Weights of a small mixture-of-experts language model, trained from scratch on English Wikipedia.
Size: 8 layers, width 256, 29.9M parameters.
Experts: 64 experts in each of 4 layers, 96 SwiGLU neurons an expert, a shared expert of 128 neurons.
Training: a variant of Adam for the experts, 7981 steps.
Below are experts of layer 4 (counted from 0) of a mixture-of-experts language model. Rows are named router (the router's row for the expert), gate (a neuron's input weights, with its number), up (a neuron's input weights, with its number) and show model dimensions 0-255. Each number is 500 + 50 x the weight over its row's rms, rounded and kept within 0 to 999. Numbers have three digits each.
Before each expert's rows: a language model's description of what the expert responds to; "gets" lists some tokens that make up at least twice as much of what it gets as of all text. This comes from a sample of Wikipedia text that the model never trained on. Tokens count by the router's weight.

# expert 37
Commas and closing quotes. Commas and closing quotation marks after names, places and clauses, as in "Portsmouth, Ohio" and "If, however,", plus but, who, although.
gets: ",", "\"", " but", "\",", " who", "”"
router:476415498539464495551499549500484467577475550539577563497471478548510525445502472490495558487460466397505399506495414522488600533453340535502435478406443456439487519410487560438456578459493454500434590504387503495471477407589546436514601476479509529518497356470515497476561446568511490523534446478621452510405568494461522504531536513470481619532474668513467526530592498519483529540582480492512534474529496504562518562450536521534529495398354604445545487483511487526450473520424407476569446536530454549486481460375487445537477557442521392525539507436564523465569504412423550527491560456487501450403497485465533456461514506446457506496374504524464483446537455501483490478483488508461479494464441522543516506574514466469508540477495529496548455502541472493435551502510463
gate0:395532409431486492514438470529588462565487371465445517459446661513541541479433434423472479533419526535474491483507533547565522514488451390523487453484479515479448498542549395532488495508491509466456554558577450467538666576429482456514559519547493432577590523502411467404498501455498409497485466536460471487586499543523441509429533439482541504554596425528592551537479468465510600475474536542548500491539527519443532484514525501446509446499447478427439547601486540546532469520539503585462492538555441447407465517554495471504452545503488482515494539557618539456524474453539476523500521470564420465503607498591496572480471480461497485504481518465477466529536507511498478588569490571558463549476547467464532479443345601549528468481532522515449533528487493570498515351458483
up0:426494465460546503493509504593560487489539457442430492389492486561452490525444473451476558490412436519537500523527502497622559515496517426515526454482528518495440570543538416489421500559541394389489509505548525419536551586497511508506571538495416523605519433550434424444471512466516384517487435530524550435571458569577456428480484476509535400479525551547566528463510458502524517506476577531538369543559526559444462470599474449482513521526475462381496541418502488519499444523569497560444456519477448580463554493512429432523476574459538454460471478507471544430497543537590444472478512500549498501512628523542454521490452540456605473480492508408486489588521414458530478491532524502508488579463540488552465623532427664550444468449517540498468505464531518607494443490441437

# expert 38
Foreign name endings. Final syllable pieces of non-English personal and place names, such as -ino, -iya, -ka, -ji, -ek, in lists, tables and biographies.
gets: "o", "a", "to", "ta", "ka", "i"
router:539471443536537399555484497541506444549453463536564548520427506495526497454512549528528471472504483601565522494472429506502503449484524508515501496449441592495508541509466369494479338476452513490453568425487476486550528486491442575609470463432488447452462516529537513503498452405487474584516580492425533436443404516460414381556508529505384508640461465451368552580509501488492416618592473515495514548500428467444479597603499513379504509494494553605525528486487483493559525436464511505487472397516564492516618474516405658476430537449477437549509512511453539502471496534438536504492489501495525531497550477530445507487508493544441472493465465541541524460545523555427439487486480526471469491595388571517479478535500434518506517500570565463463441487522499584546541524528488
gate0:620481428561429516481475463589527465539473486463500503474480449474371494486537575522496389502471471512485526390488561564464592438494553473572499499534531491460431522442572470517556423527486512548462434454489506594509483596538523520545596498522519444458492499530445441411526513531448469452512461497466522558514475561462575465471431541549445446580535455493449489469495616578513529486535500493553453483487412549556574487450516531540512502523505574497417436486487522544514508492428490563498451394484506582508464472522469508520467632603553518553443587401588527494562535513477566562492549494487550493524507628465450465536586499548566482563542460527543518568502545527495520575571545514499479447553468486418486441436514383492514563627457569451463549529486515450621478474593566
up0:399463509474581490489459545541418511448558533542520478514529593514462428469498496491585569393499508498465548567526485513535365512492367457499516504517462466591572437497456497505414508467503432593553538504522636447475497485524508381493376468516522460552524459441581588530486458599509497516545525452524511433429480488552441492520542411599449472500504528500559476506504466426469544570442420442514479421472547592525483538513502426508532501525435411498563537515373443534582564548521512501530490545489459558405473473438525467518491459472421531459436482533467471475542574419530487511501540469495505519363481425532542537479450469499548564467473579475473525346480431558444514502507488492558490495510612467520475519493520575454486474444508386536480500449553506542447521469538428

# expert 10
Clause-linking conjunctions. Temporal and conditional conjunctions opening a new clause, often after a comma or date: after, when, during, while, until, if.
gets: ",", " after", " when", " during", " where", " while"
router:469523502491484503566472435548544528486442475604473543573511533496461513567422531565440585491500597366417570433536456538504498484528373486536379540404552460478509547513461580562508521532550508462507496484469511502430479456536550414466503457482488466528513560557508489530518533564480442502481438469527561551526422504548571500529526427473362524350391558476463525418494423518454484542483555528513525431488466547460481505370517512630524419483425620469488556399522516499494515508502472551463510500433497460561545488439471474567452528537422479456451449394521422533432540567485487570515515623469462517428567510454495408459551482490481471476513497514569502416628486463493568463546467445457454527421465558568532498539504485478469534486558552444514529519515509476548527515514499
gate3:365555526562472446553552512550490533562587410524532496460492460567549537529413513374471474507469391561540576471494418489540492483440557511497521537546475498477389527528526407504514536536535475542502596397505566489472539528507547477456515517570520485521606520492464501469509537568517499574513478344498504496457488500435496506518441542530550509470468511445452519446441520539511544504539552504536529436417537434521535520487547481567476451538449505551549497531409469536485446466488568505547460430398537512340413521496505522453569470549454443449515469491475474419487452567490544516498549510498604454510492499478430407531471495476419427418465571463402488535393436504466555609516554556458475449564521513475546442550438407504471453512516485444414566466534549521550550376479427
up3:391438545407439414412493521439569568508532419524549501513547563544505557480501543482436468487443472555542516440455437474519612487519544446496531480465429446579491502479508444550473442367466540500434518512489480585469600575513463493529496521538424404486435492514505559406421463501425544494571443524384483495440496498507464505461489442551577539521528496510554444527503537502408438486479483510504414495518513417477539501523514409508499463614453471449546523466493451447501486582536553507424400489476471452470627564524508524470563499395474485443492559494577514441544381492557512451482543466420448589427521497513453495475482420478477479465454492521532404554559518549551485608540462507559445525532537492490450412506459424571512496523589493460493609537494447446404476536447548